{"num_hidden_layers": 8, "hidden_size": 160, "n_experts": 24, "experts_per_token": 1, "d_expert": 352, "d_shared_expert": 0, "hidden_act": "geglu", "moe_layers": [0, 1, 2, 3, 4, 5, 6, 7], "router_score": "softmax", "normalize_top_k": false, "routed_scale": 11.0, "balance_loss": 0.00235, "balance_bias": true, "router_cosine_scale": 20.0, "init_std_router": 0.012, "lr_router": 0.00268, "vocab_size": 8192, "norm": "rmsnorm", "norm_eps": 1e-06, "tie_word_embeddings": false, "optimizer": "muon", "learning_rate": 0.00779, "beta1": 0.93, "max_grad_norm": 2.0, "batch_tokens": 131072, "max_seq_len": 768, "train_tokens": 455600000, "max_steps": 3476, "dataset": "wikipedia_en"}
Below are experts of layer 5 (counted from 0) of a mixture-of-experts language model. Rows are named gate (a neuron's input weights, with its number), up (a neuron's input weights, with its number), down (a neuron's output weights, with its number) and show model dimensions 0-159. Each number is 200 + 20 x the weight over its row's rms, rounded and kept within 0 to 999.
Before each expert's rows: "raises" lists some tokens whose logits its average output raises strongly, later layers aside; "comes after" lists some tokens at least twice as common just before its tokens as in all text. This comes from a sample of Wikipedia text that the model never trained on. Tokens count by the router's weight.

# expert 21
raises: " The", " In", " After"
comes after: ".\n\n", "0", "3", "6", "5", " |\n\n"
gate27,185,206,211,230,196,191,197,209,180,246,184,167,192,194,184,173,205,192,194,215,209,222,168,227,216,179,209,184,189,187,193,172,245,183,187,183,192,182,157,172,229,185,190,202,177,176,185,227,223,198,227,215,231,221,233,203,192,216,194,159,212,209,205,198,219,203,199,218,211,221,192,236,212,184,220,150,207,208,221,175,229,213,197,214,208,175,185,196,169,175,196,179,220,181,212,206,185,197,210,176,195,239,194,195,170,167,164,200,177,193,214,210,217,179,210,221,235,179,171,188,241,183,189,223,213,202,213,186,202,207,181,222,236,205,205,178,209,195,191,205,198,256,184,197,180,212,202,174,205,188,176,195,188,202,209,220,208,222,227,234
up27,231,196,193,194,202,230,182,186,177,235,221,197,209,176,222,202,218,166,203,209,199,193,220,196,205,206,191,191,165,239,188,232,175,186,176,188,208,206,224,243,232,195,220,194,202,183,185,129,211,224,201,205,213,205,190,237,207,211,206,164,199,202,215,219,170,191,201,189,193,192,217,186,242,208,190,187,185,193,205,182,174,171,197,214,203,205,210,217,172,168,171,179,194,173,177,166,223,197,188,192,168,200,179,240,187,177,201,213,180,214,216,206,181,187,243,202,221,202,197,186,167,200,217,180,183,199,215,201,199,193,163,153,198,218,219,195,195,211,168,196,169,172,189,173,240,183,234,237,195,183,182,196,200,188,205,210,194,194,210,194
down27,191,201,196,211,210,179,183,215,218,179,209,239,198,137,222,186,171,198,196,191,183,221,210,200,174,186,183,214,178,190,208,200,222,173,209,230,234,231,188,204,231,165,185,216,209,184,199,191,195,257,173,203,238,214,207,218,201,223,187,180,217,176,224,187,246,169,220,217,209,212,178,193,210,139,233,214,202,203,198,209,187,204,203,198,215,211,179,219,206,211,174,174,203,214,202,166,217,198,192,210,204,222,207,203,163,176,214,192,195,190,171,188,200,179,175,218,226,203,180,189,222,208,176,168,173,212,234,165,211,196,204,200,225,219,195,206,175,213,196,194,200,197,187,196,218,190,160,208,216,214,173,215,219,236,206,193,189,191,195,240
gate28,204,220,216,229,183,198,198,200,226,169,222,221,219,204,199,204,194,182,183,183,195,158,206,184,197,182,219,231,219,180,205,223,203,178,203,209,187,208,196,172,195,166,190,196,150,176,189,168,187,235,196,211,198,238,205,202,181,208,201,178,185,164,233,229,176,169,222,191,214,169,228,213,245,170,223,204,197,190,211,198,178,197,195,189,216,234,203,211,191,217,234,239,199,212,191,189,184,183,182,217,193,191,223,193,189,180,189,222,193,185,223,186,185,212,202,203,161,178,159,198,165,197,186,182,218,197,171,160,170,191,181,187,217,182,215,210,225,234,242,208,229,191,209,185,234,192,205,229,214,201,201,217,220,212,181,197,184,203,167,223
up28,187,217,215,219,164,179,204,210,169,208,170,210,201,208,197,220,177,257,193,183,202,226,206,226,206,187,208,181,210,209,178,216,184,209,180,187,183,176,190,214,209,186,210,185,174,203,206,217,213,174,187,227,218,183,178,153,159,226,175,192,191,240,187,186,210,218,216,214,226,205,175,177,211,178,199,188,233,213,213,190,216,219,206,205,214,190,165,190,176,205,220,180,205,181,217,185,238,226,220,206,232,171,172,189,189,208,198,213,208,216,210,225,240,207,201,199,199,193,174,192,227,177,218,239,169,190,195,212,189,176,207,184,204,194,215,191,224,201,216,205,207,212,160,179,195,184,221,215,246,234,204,199,227,192,206,255,176,202,238,212
down28,202,202,233,207,207,180,203,215,194,213,218,195,189,189,221,206,197,196,177,210,196,202,210,206,175,226,224,193,199,202,207,216,216,182,185,193,165,168,201,217,258,218,196,186,178,189,198,212,217,181,221,199,233,221,154,181,203,182,220,208,250,215,219,179,174,237,208,223,188,223,207,206,198,213,215,215,196,196,225,204,227,170,205,191,225,202,209,201,207,168,175,219,166,215,209,193,222,178,181,234,187,224,204,230,200,214,237,207,190,222,182,199,219,241,169,204,225,186,211,226,223,171,206,180,164,218,208,195,207,208,180,140,190,211,218,237,209,236,206,190,169,202,199,199,206,194,195,207,184,201,193,184,196,181,144,203,187,175,176,229
gate29,206,207,202,226,210,199,197,220,181,224,206,174,206,209,202,210,221,209,225,199,199,206,196,171,204,187,202,231,220,231,204,194,186,203,202,142,168,220,233,203,188,198,209,205,177,206,219,206,181,221,221,212,187,208,188,216,194,225,204,201,163,204,168,196,189,235,154,212,184,213,196,202,201,235,195,216,221,194,171,195,150,201,217,184,197,193,196,187,200,211,220,206,181,242,211,190,222,191,193,193,176,206,205,175,223,209,223,198,197,221,245,173,186,182,200,196,180,229,208,183,195,194,202,189,209,205,212,189,165,212,211,155,205,147,193,217,218,259,193,210,248,239,248,197,222,205,225,195,203,170,213,198,197,206,213,201,154,189,196,220
up29,202,202,223,233,222,200,188,197,181,195,196,202,213,202,203,227,198,180,181,184,170,209,203,164,198,186,201,228,207,197,211,181,169,201,219,183,165,204,222,203,185,191,180,197,207,191,238,206,203,159,236,171,171,201,172,190,182,217,197,179,160,189,180,186,205,237,191,231,188,176,197,228,216,206,196,203,230,205,172,232,151,219,216,160,204,198,197,174,218,185,223,205,210,189,227,187,208,188,201,206,168,169,195,200,199,219,217,193,219,199,233,168,173,214,187,171,189,205,228,208,193,197,201,200,182,195,180,223,223,195,217,186,183,175,208,205,199,233,166,202,280,198,217,182,180,198,237,198,182,189,205,195,205,192,236,203,184,169,186,183
down29,182,155,185,166,208,217,167,204,220,196,184,205,194,204,195,184,212,201,204,170,173,240,203,235,195,231,239,216,193,179,230,208,185,178,185,177,194,192,214,200,182,216,177,232,197,184,217,226,199,160,201,192,169,178,186,201,217,175,217,201,206,201,185,201,232,200,175,214,162,188,235,227,239,211,204,207,173,205,207,209,222,231,177,212,184,187,206,224,195,197,183,164,214,169,219,215,190,204,197,233,231,222,169,207,219,180,179,187,229,169,193,177,198,215,179,190,195,183,190,204,160,211,177,204,210,198,188,224,173,190,231,205,170,221,207,216,252,191,196,207,201,197,218,217,180,191,168,191,188,195,179,206,205,161,217,199,193,189,221,165
gate30,192,236,197,221,212,165,223,168,199,221,189,184,184,183,204,204,203,174,184,154,221,195,193,221,228,223,202,217,219,204,177,192,192,210,202,217,220,225,190,217,209,191,210,208,203,196,205,187,173,179,211,213,170,241,212,181,216,193,179,198,166,239,191,207,187,184,218,218,192,250,183,177,196,191,238,176,219,169,230,217,176,226,178,173,204,205,175,183,214,201,199,183,216,159,212,212,215,196,206,197,194,182,208,198,219,210,181,214,209,200,195,211,214,197,228,210,194,174,186,235,191,204,217,207,206,176,193,145,201,166,161,149,209,188,187,213,217,199,211,183,228,214,242,204,229,202,193,176,217,218,216,185,252,202,199,193,225,180,222,213
up30,202,178,216,224,211,210,175,217,187,223,220,220,207,214,207,229,221,212,227,196,199,191,219,218,221,167,195,200,181,187,197,175,202,195,215,227,225,204,183,182,192,189,183,194,219,195,183,176,174,185,194,168,186,205,174,159,213,208,194,219,161,199,225,213,179,206,204,174,205,193,201,172,170,218,166,192,229,193,234,208,218,173,226,222,194,207,217,179,142,209,219,190,179,163,168,205,192,163,192,206,209,185,202,266,185,193,215,207,196,171,197,176,191,205,211,225,207,211,173,201,216,168,162,213,192,214,211,174,212,180,204,182,204,198,188,216,237,219,212,188,190,206,188,168,211,194,188,206,242,214,192,229,204,231,158,188,198,236,218,207
down30,181,177,183,226,193,220,199,186,187,180,222,228,176,195,188,206,192,185,210,188,238,199,207,182,154,213,190,196,200,252,199,193,184,215,228,178,179,232,214,215,197,231,230,202,201,175,204,213,195,193,216,231,228,185,197,190,146,212,193,187,206,182,220,159,201,228,221,177,196,220,204,195,179,202,200,202,192,203,184,207,231,197,212,191,188,174,175,231,173,223,181,229,223,204,230,208,221,199,218,218,229,195,208,178,163,229,194,165,194,197,206,187,224,179,211,185,182,232,200,195,181,204,173,190,209,199,184,239,216,213,204,163,213,226,176,191,224,226,223,226,209,197,220,169,196,220,213,230,154,190,223,190,202,176,221,214,222,184,218,178
gate31,190,194,210,200,229,230,173,187,172,197,174,216,194,217,214,206,190,197,188,223,219,210,211,205,232,201,192,201,190,209,167,196,175,208,210,176,175,179,186,247,206,243,200,192,189,198,220,174,221,190,171,202,230,193,209,211,169,217,176,203,180,191,214,129,187,250,206,227,240,191,172,198,216,206,178,181,224,212,227,179,183,208,232,189,228,222,183,177,210,182,235,182,215,225,212,188,193,198,217,195,213,198,201,213,177,210,187,203,201,197,151,176,230,192,198,196,158,200,182,225,224,233,220,211,211,215,211,177,199,213,204,200,218,221,210,217,212,182,210,215,188,203,190,194,215,165,202,171,162,192,204,165,165,188,205,179,220,187,213,214
up31,201,180,242,230,167,146,189,218,202,150,229,204,232,198,220,224,231,220,155,228,180,233,196,199,200,241,217,207,174,170,209,235,211,204,182,191,208,198,220,206,219,190,213,226,171,214,182,203,213,195,208,193,214,176,171,214,173,216,215,194,209,209,194,182,197,185,181,225,242,223,206,176,220,209,206,231,198,194,176,223,190,213,214,210,149,205,216,217,191,218,201,198,185,222,241,222,192,229,189,201,159,195,182,194,193,174,194,198,186,207,205,245,217,223,168,188,193,187,204,216,203,182,189,198,192,185,222,160,210,192,199,188,211,208,204,211,222,181,147,179,215,196,202,193,232,193,206,198,191,190,180,197,191,210,201,222,196,211,188,209
down31,178,222,169,200,197,204,187,196,200,178,221,225,197,203,190,203,189,204,206,188,208,186,179,222,201,175,187,218,162,182,176,159,204,217,223,193,201,194,169,206,191,229,231,180,180,202,208,200,226,206,194,217,164,197,184,209,172,174,216,181,151,209,205,165,179,176,245,169,214,198,156,217,165,173,199,182,252,206,212,195,203,222,216,184,195,220,198,250,172,215,202,215,209,197,184,177,210,209,174,212,204,212,203,215,232,198,224,180,191,206,171,202,186,227,190,212,157,206,213,212,214,178,221,201,184,205,207,215,194,170,202,172,186,223,168,209,204,202,185,176,179,235,165,199,235,172,198,209,211,193,228,170,178,210,227,190,191,215,187,206
gate32,212,208,201,199,225,195,194,213,165,187,215,217,184,199,199,204,195,219,217,210,187,170,202,198,218,225,194,167,207,170,178,179,214,200,190,223,196,171,195,183,190,211,173,195,210,221,187,211,191,206,204,224,204,182,219,201,200,206,236,211,169,174,229,197,186,198,231,209,199,195,198,135,239,202,223,181,201,232,223,219,220,197,202,193,211,198,226,213,190,191,199,225,198,187,171,210,212,223,172,196,203,219,196,193,187,201,184,190,201,148,218,181,204,223,175,236,200,204,180,245,180,187,207,205,201,178,207,185,212,187,212,247,191,203,199,235,200,262,185,214,222,196,153,184,226,172,148,195,200,192,182,201,221,199,146,200,185,209,230,204
up32,191,211,186,195,198,245,225,205,235,150,184,220,189,188,215,182,185,231,171,194,199,198,199,196,231,188,215,193,250,197,199,183,200,197,193,207,198,198,210,186,177,203,227,205,179,195,200,184,170,180,204,227,188,173,230,194,174,191,187,208,181,153,252,194,167,208,162,218,201,208,201,194,184,180,211,185,191,216,180,224,166,247,194,184,203,200,204,180,175,180,180,189,181,201,196,214,208,205,205,200,209,211,208,197,191,212,221,219,203,185,168,240,182,163,182,226,205,181,170,200,218,247,205,211,229,205,155,152,215,209,163,182,178,219,219,210,229,188,206,204,198,173,218,199,221,212,185,182,208,185,196,191,202,181,174,189,180,177,188,193
down32,196,192,177,212,182,191,173,193,190,187,183,195,229,193,216,144,197,223,199,217,165,218,177,179,210,224,188,184,213,190,206,234,194,213,233,183,230,209,203,234,202,201,207,208,154,182,186,209,208,208,192,201,214,196,216,192,211,261,211,190,180,142,186,200,234,213,182,227,176,227,167,169,207,152,219,211,220,196,198,194,186,194,215,196,173,216,193,192,202,219,170,205,202,223,195,201,191,174,182,197,159,211,181,175,187,166,182,178,188,173,224,196,186,205,222,205,256,208,201,236,236,185,190,211,202,211,200,205,212,197,197,214,217,229,185,194,208,195,198,167,185,177,204,202,221,234,202,210,199,215,245,217,176,199,201,217,188,195,206,196
gate33,218,231,190,188,193,185,191,163,188,202,210,140,205,169,233,223,226,204,235,189,180,259,165,203,191,183,208,174,167,227,222,190,216,222,188,204,218,159,184,179,190,189,203,196,207,189,219,196,171,178,200,229,210,206,196,192,193,200,222,236,190,174,214,185,181,191,182,216,202,168,188,189,205,172,192,208,155,204,205,223,205,156,200,220,193,197,217,256,208,182,213,209,219,221,198,193,225,204,213,205,197,217,190,237,194,211,175,213,187,192,241,184,213,226,206,192,163,171,197,172,210,191,208,169,227,226,235,188,210,224,180,200,202,191,178,210,193,211,223,199,200,219,198,212,184,193,211,213,226,198,173,227,215,191,204,217,210,213,205,214
up33,212,199,215,194,208,235,207,206,210,212,213,204,205,212,199,213,221,180,176,198,212,212,171,182,191,204,203,182,198,212,211,192,211,177,215,179,168,251,239,196,201,181,228,218,189,205,174,185,214,194,191,194,219,230,265,195,237,230,193,176,207,223,189,216,223,235,221,189,220,231,229,199,207,189,203,192,233,231,236,216,237,229,238,185,216,191,188,173,208,183,190,192,181,188,206,185,208,168,203,195,207,213,216,199,162,219,177,174,223,176,193,204,202,164,192,195,176,221,220,187,198,171,174,222,146,196,222,192,204,217,172,191,191,192,202,173,194,196,204,192,192,205,216,187,237,222,241,193,229,160,203,211,215,192,188,183,198,194,200,179
down33,192,212,228,212,192,223,175,203,204,211,252,202,189,186,208,219,184,201,209,197,208,203,208,185,230,216,196,198,237,185,179,188,191,232,202,198,205,206,223,221,220,212,213,213,148,170,210,209,180,185,207,198,206,222,228,174,169,208,213,224,195,218,229,204,200,236,217,198,228,198,214,212,190,198,223,203,185,235,188,185,167,192,190,187,198,171,197,187,185,237,190,240,210,209,202,205,205,203,204,235,168,212,196,229,176,224,165,191,205,204,206,205,201,205,185,208,190,242,175,189,197,180,192,182,191,182,228,181,219,213,187,192,204,246,186,192,197,192,192,182,212,167,174,203,201,193,184,224,233,234,169,170,171,231,125,179,218,185,202,182
gate34,203,241,198,195,223,265,202,173,185,202,212,175,243,186,181,202,209,170,207,201,167,180,187,192,239,180,211,216,195,212,168,184,199,224,223,182,183,199,197,202,206,227,175,203,227,233,202,215,248,179,191,220,202,228,187,189,204,222,198,196,174,187,207,219,211,208,236,206,216,215,242,165,202,195,210,220,206,193,187,182,195,184,218,213,215,185,211,181,192,167,210,225,183,204,177,199,225,222,177,221,204,196,209,193,190,167,214,213,186,194,203,179,199,210,165,188,199,183,190,182,196,166,189,217,234,232,184,159,183,187,200,182,198,186,215,173,187,202,205,214,185,213,213,184,190,192,215,254,218,186,222,189,181,215,199,182,184,179,258,208
up34,215,190,229,227,218,235,176,189,182,229,198,198,217,200,179,186,202,194,209,207,188,210,173,199,170,172,191,192,202,256,202,235,207,201,190,169,220,194,181,186,207,177,167,214,174,193,207,222,252,201,190,183,200,184,179,248,232,206,213,204,215,194,242,228,209,194,203,205,219,205,182,191,185,196,187,193,219,211,228,151,199,175,207,172,183,203,195,193,188,183,223,205,216,145,198,204,216,216,195,207,211,174,216,176,230,168,198,223,189,207,215,214,194,199,205,223,194,162,213,184,216,198,215,212,164,204,191,199,189,207,191,199,188,197,185,201,208,199,218,222,203,218,178,192,220,178,195,200,164,177,217,122,197,240,203,202,193,198,226,188
down34,202,184,189,226,195,197,176,222,245,202,188,194,196,159,211,199,202,212,166,198,178,242,173,159,224,198,197,196,194,222,226,171,198,194,192,174,242,196,185,219,212,167,217,233,189,177,209,200,217,195,203,172,171,230,194,193,184,190,193,199,210,192,199,208,184,183,215,190,242,225,169,176,175,227,191,171,240,214,241,191,188,189,211,197,203,225,167,193,199,228,215,196,164,221,200,179,208,203,190,191,183,196,199,200,202,171,177,254,180,221,220,196,182,213,241,214,193,222,195,177,187,204,194,195,186,205,158,173,200,207,221,199,170,213,191,214,160,205,207,226,209,187,166,186,207,213,204,204,206,183,234,188,216,186,239,208,212,203,202,224
gate35,194,209,180,232,232,189,208,189,209,205,173,225,203,174,218,193,145,194,205,181,182,217,155,212,223,216,212,188,184,206,198,233,240,192,203,234,174,220,213,189,188,186,228,192,265,202,234,174,197,214,214,222,224,194,202,178,226,207,205,182,216,191,168,218,227,187,182,223,197,209,207,201,203,199,210,226,209,174,221,218,184,195,191,227,168,173,170,187,174,215,188,183,184,223,203,169,196,213,191,170,168,221,219,229,220,207,186,196,224,227,193,191,216,201,190,206,207,191,209,191,180,205,243,180,181,197,191,189,184,216,194,211,207,214,181,197,184,219,234,174,192,223,193,197,214,197,233,208,234,162,206,171,205,220,191,171,213,230,229,202
up35,226,207,215,185,202,192,210,178,170,159,186,218,215,178,226,212,196,198,172,162,186,224,187,203,190,228,190,207,213,205,228,208,201,162,190,236,202,213,241,214,172,178,223,186,191,210,214,177,167,169,186,167,192,180,172,182,220,206,163,211,225,187,211,192,218,221,233,230,212,193,207,191,190,233,199,190,217,196,200,189,202,181,198,211,221,195,199,189,177,233,202,218,139,189,189,192,219,198,229,201,201,217,169,163,215,249,206,221,219,220,219,234,214,178,205,170,208,180,215,207,218,206,225,207,198,190,218,201,204,200,180,225,174,190,164,179,205,204,226,225,200,194,234,196,194,195,230,206,213,212,204,167,209,238,220,213,222,214,222,206
down35,210,183,194,170,182,224,229,193,202,208,192,196,211,227,203,166,210,216,215,198,195,192,251,203,203,198,178,198,167,189,200,249,180,232,164,195,219,191,180,208,180,203,209,197,226,194,245,205,198,214,183,198,211,186,201,205,204,202,199,207,182,196,207,250,160,166,229,240,187,209,171,195,172,255,225,174,242,192,181,190,246,214,223,178,202,184,177,204,205,231,214,182,216,186,198,186,181,193,177,190,207,216,209,199,186,216,184,222,215,191,202,170,184,219,186,196,207,240,205,225,187,176,173,206,174,155,217,188,205,208,201,188,201,207,242,219,206,192,201,168,182,195,192,170,219,191,201,189,168,178,185,216,177,193,195,202,223,192,199,221
gate36,195,223,177,213,205,179,211,169,166,209,212,193,180,175,217,151,198,256,197,175,192,186,211,207,202,231,190,200,226,182,230,201,169,200,187,195,212,196,206,220,213,190,158,190,226,197,208,187,186,220,241,232,199,195,197,211,183,213,194,224,174,171,178,207,199,193,188,180,176,187,220,200,224,197,143,211,224,251,196,185,234,220,187,201,200,219,221,213,208,186,161,232,190,198,218,217,199,194,208,218,181,177,206,204,208,237,191,212,177,230,161,178,182,208,185,192,198,207,184,181,249,198,219,214,198,232,188,203,237,221,205,199,162,191,223,197,209,181,189,208,196,172,192,200,192,214,182,181,196,216,175,194,202,195,168,169,205,207,176,189
up36,205,181,218,194,234,169,231,188,174,192,175,179,205,196,212,191,210,185,209,208,202,196,211,173,226,210,185,176,183,219,193,194,195,194,204,194,204,217,230,205,202,216,172,202,217,218,181,221,205,178,193,172,246,208,232,152,246,186,203,222,214,176,181,197,185,221,212,199,201,203,167,193,173,180,201,198,209,204,221,201,190,203,194,194,244,208,213,217,182,222,224,203,219,182,175,158,172,148,212,200,203,223,194,227,202,269,213,213,183,205,193,210,212,194,200,211,164,216,230,201,193,183,204,182,191,205,232,188,222,198,200,219,216,200,213,202,156,210,201,175,210,186,208,167,191,193,197,197,213,231,186,204,143,202,229,162,219,180,221,200
down36,235,206,183,182,196,208,157,215,202,213,212,222,193,203,200,193,193,210,203,197,169,206,208,189,182,247,204,194,185,205,211,233,232,229,240,211,214,214,193,224,203,163,223,203,195,164,186,184,232,196,203,208,198,197,213,238,153,190,188,216,199,186,201,200,202,205,174,170,207,182,206,197,177,190,187,188,177,228,188,219,190,188,231,189,193,218,195,224,208,183,209,177,181,212,189,212,185,200,180,210,219,213,190,222,215,192,191,214,263,176,205,173,218,201,223,183,210,148,200,210,214,197,223,212,193,214,203,235,185,203,197,225,200,163,188,222,223,206,209,200,229,169,171,195,203,240,203,223,208,223,223,202,235,182,157,219,181,186,171,247
gate37,228,198,169,211,202,205,227,201,211,207,217,201,223,171,183,197,212,215,182,175,195,249,181,202,200,175,192,209,230,220,182,191,198,205,205,180,204,231,173,196,246,214,206,196,208,209,199,182,183,208,187,167,196,163,192,258,195,216,204,198,253,185,235,143,202,210,196,209,246,200,213,190,195,187,200,177,172,177,224,175,216,194,206,217,183,189,186,195,175,202,224,211,181,176,216,190,152,192,212,187,232,215,201,177,206,215,161,222,177,187,186,214,201,203,185,200,215,177,204,203,190,188,224,209,200,187,205,186,241,174,175,210,217,185,181,192,208,235,240,190,191,194,228,176,170,195,191,208,173,184,191,185,182,201,211,190,230,175,177,202
up37,173,245,194,172,225,188,161,173,176,210,203,195,199,189,215,199,206,195,194,151,220,187,188,242,195,246,178,180,214,191,192,193,215,197,205,191,202,176,197,179,193,166,170,182,197,159,200,195,237,208,170,184,213,205,222,192,216,210,178,194,168,202,158,214,205,203,202,227,183,161,189,216,235,184,212,216,192,202,203,209,193,212,207,172,242,200,213,204,188,236,163,223,208,199,176,221,210,203,192,209,198,211,230,225,211,194,228,199,227,234,174,183,204,220,179,200,202,221,186,203,194,173,186,165,193,223,213,201,172,187,212,209,185,210,190,212,173,198,172,243,212,200,186,212,212,200,210,218,219,216,223,237,209,210,174,216,211,247,217,186
down37,163,229,204,198,216,210,226,214,176,187,184,171,219,208,199,205,216,232,194,209,202,202,190,229,195,224,204,182,217,208,191,187,211,177,175,216,230,201,187,216,215,195,212,217,200,173,191,221,166,181,182,208,206,226,176,200,192,220,226,135,168,192,200,147,245,214,214,215,205,181,206,191,203,188,183,226,146,209,175,215,180,181,216,191,179,190,182,229,187,164,244,197,218,190,197,217,191,178,198,186,218,211,231,181,201,189,206,206,222,199,192,217,210,192,207,204,206,196,196,225,222,192,192,217,172,216,178,203,175,171,188,188,178,181,213,180,198,185,229,186,225,154,192,209,186,215,196,195,180,177,182,199,161,228,229,218,167,209,181,232
gate38,195,193,159,190,201,223,177,165,179,230,200,185,229,187,193,187,214,166,228,211,226,223,228,206,223,174,198,214,211,214,211,232,208,204,176,189,154,188,181,213,219,189,209,173,232,246,242,180,224,182,194,180,220,181,190,158,194,209,197,225,197,244,169,230,201,201,201,163,209,201,201,194,194,190,217,219,209,208,176,208,199,246,221,227,175,178,210,220,168,187,189,183,195,210,198,226,214,194,195,221,169,193,154,226,181,230,214,194,199,202,224,167,195,207,194,218,211,192,199,209,184,215,199,202,210,205,210,208,191,188,177,212,182,215,197,187,232,202,216,198,193,216,171,194,199,193,181,185,212,215,231,200,222,243,194,202,253,198,215,216
up38,204,213,204,183,203,174,193,220,197,185,211,176,162,226,237,223,196,232,214,192,214,188,202,217,204,175,182,206,205,210,174,183,204,163,204,175,203,230,206,216,210,200,226,192,213,177,194,221,168,203,187,219,184,227,204,211,173,211,219,207,206,156,190,188,188,206,155,199,235,214,196,215,209,236,165,228,209,163,192,159,178,161,214,201,224,225,188,206,233,160,189,194,169,174,181,161,183,213,218,170,197,210,218,188,196,184,178,208,228,177,188,236,238,216,245,197,191,191,190,202,186,194,204,185,212,193,184,185,193,211,199,204,178,201,222,168,163,213,198,202,178,224,209,181,157,210,184,212,208,191,202,208,201,204,174,182,189,197,173,166
down38,183,209,213,204,203,227,218,178,207,205,207,198,231,219,214,198,171,217,177,188,200,199,178,209,162,206,189,229,217,222,192,190,183,172,186,182,206,181,250,209,218,196,183,193,223,237,189,190,233,227,187,176,210,214,176,206,205,226,133,214,183,163,179,193,212,173,202,190,178,185,182,199,199,199,205,206,186,213,206,220,188,185,228,217,205,178,203,183,181,182,209,214,167,206,191,205,206,249,199,205,207,189,191,219,238,199,144,220,212,203,174,213,200,207,176,174,228,185,183,189,205,212,226,187,203,210,222,194,183,204,174,208,177,205,205,181,200,199,178,153,232,230,171,198,171,183,183,216,220,185,224,213,208,206,142,176,183,186,187,185
gate39,250,215,239,222,219,184,191,186,188,164,237,174,183,198,183,158,209,187,209,198,265,218,168,198,203,214,179,223,209,193,217,207,209,207,187,189,183,199,218,196,201,222,190,202,228,208,227,197,225,197,192,207,184,181,186,213,196,230,179,196,178,212,219,199,196,225,191,168,179,214,189,218,219,237,232,199,186,220,223,212,200,170,195,200,173,161,215,222,169,206,173,180,198,229,216,200,186,198,189,217,190,193,202,213,232,209,193,209,166,181,206,199,181,205,194,183,219,121,196,203,184,198,200,178,232,188,214,187,190,202,194,221,153,186,191,169,187,210,210,174,224,198,177,173,198,195,208,210,205,187,213,211,178,182,194,194,238,191,194,221
up39,203,217,187,199,201,194,175,218,207,200,195,164,219,230,231,216,226,199,177,206,198,199,211,215,249,208,195,167,189,224,196,205,186,186,205,173,222,177,202,251,165,205,201,200,196,198,213,225,192,201,198,203,172,180,195,239,199,215,192,203,166,235,191,212,195,211,210,186,206,237,191,192,222,193,208,195,198,194,197,212,216,173,177,197,154,230,212,205,188,213,185,204,248,194,196,215,190,203,224,183,177,224,191,211,163,183,225,232,226,197,185,148,177,211,219,189,249,157,190,197,215,215,207,185,206,184,231,209,208,242,193,206,201,187,211,193,185,222,214,199,203,200,196,196,217,163,234,179,237,198,218,156,212,197,206,223,204,188,187,242
down39,206,221,209,206,210,205,193,204,266,168,188,204,175,203,188,194,191,199,170,169,201,222,180,213,182,204,188,176,172,217,151,217,170,208,190,219,177,212,214,182,215,152,227,187,158,179,213,187,171,206,186,215,218,220,216,170,201,166,180,198,210,187,245,213,201,217,192,188,197,192,175,194,226,179,188,200,209,205,200,198,185,205,196,188,165,199,186,172,217,213,234,175,159,215,198,193,210,181,219,180,235,219,190,204,207,202,186,171,203,221,193,203,187,214,192,209,164,218,195,167,173,201,190,217,220,200,218,232,191,176,172,190,192,213,240,184,232,193,216,200,200,232,202,217,181,197,170,188,205,205,179,222,219,225,232,196,156,192,209,179
gate40,206,198,184,159,210,207,209,205,178,152,190,184,236,180,200,203,190,196,188,197,179,206,206,180,233,177,171,209,182,227,179,178,190,210,217,200,180,254,187,190,208,213,198,196,197,212,200,184,189,192,184,175,237,221,207,209,183,174,175,212,182,213,216,219,208,182,181,213,213,218,197,222,226,171,188,215,198,209,238,185,208,192,202,188,227,233,172,180,183,178,183,224,201,248,205,224,218,198,162,179,187,199,211,182,172,216,226,216,239,187,209,208,182,199,207,228,211,179,171,189,222,219,215,186,190,168,205,212,210,222,197,210,198,206,202,191,199,180,230,179,219,241,220,219,220,250,248,178,219,166,224,177,218,179,222,200,204,187,205,212
up40,190,212,205,219,197,198,189,208,195,231,166,223,177,243,212,170,217,195,207,244,215,196,210,214,182,215,222,213,200,177,244,216,199,232,185,198,186,214,195,203,188,213,184,166,177,192,196,194,199,231,205,208,224,156,186,183,213,201,226,203,247,212,203,231,183,169,227,165,212,194,205,212,166,213,188,187,152,217,202,215,181,169,188,207,205,176,201,151,179,206,194,195,193,194,206,167,200,203,182,183,216,225,178,186,182,198,171,189,215,197,194,174,233,213,215,196,191,186,195,226,191,199,240,181,235,200,212,203,207,185,186,215,181,185,178,189,188,213,168,220,203,163,189,163,206,172,175,219,205,219,181,216,193,197,187,236,161,182,206,226
down40,212,211,235,207,192,186,192,216,224,218,198,175,206,192,211,203,190,197,223,185,190,176,203,207,190,177,202,228,188,239,212,216,205,203,242,198,175,222,215,201,197,169,207,190,214,192,219,150,199,221,203,193,251,214,174,172,212,205,201,185,182,202,244,167,173,202,203,184,211,186,187,242,182,196,187,232,219,209,166,173,162,235,201,226,174,204,203,177,198,178,203,249,236,200,154,209,190,211,205,220,182,187,190,188,190,234,198,192,222,213,201,234,199,207,190,169,198,199,231,202,188,186,185,215,208,218,226,196,162,189,198,197,166,211,204,211,206,179,184,196,159,195,186,164,220,205,222,198,188,184,191,210,216,215,191,167,166,192,237,213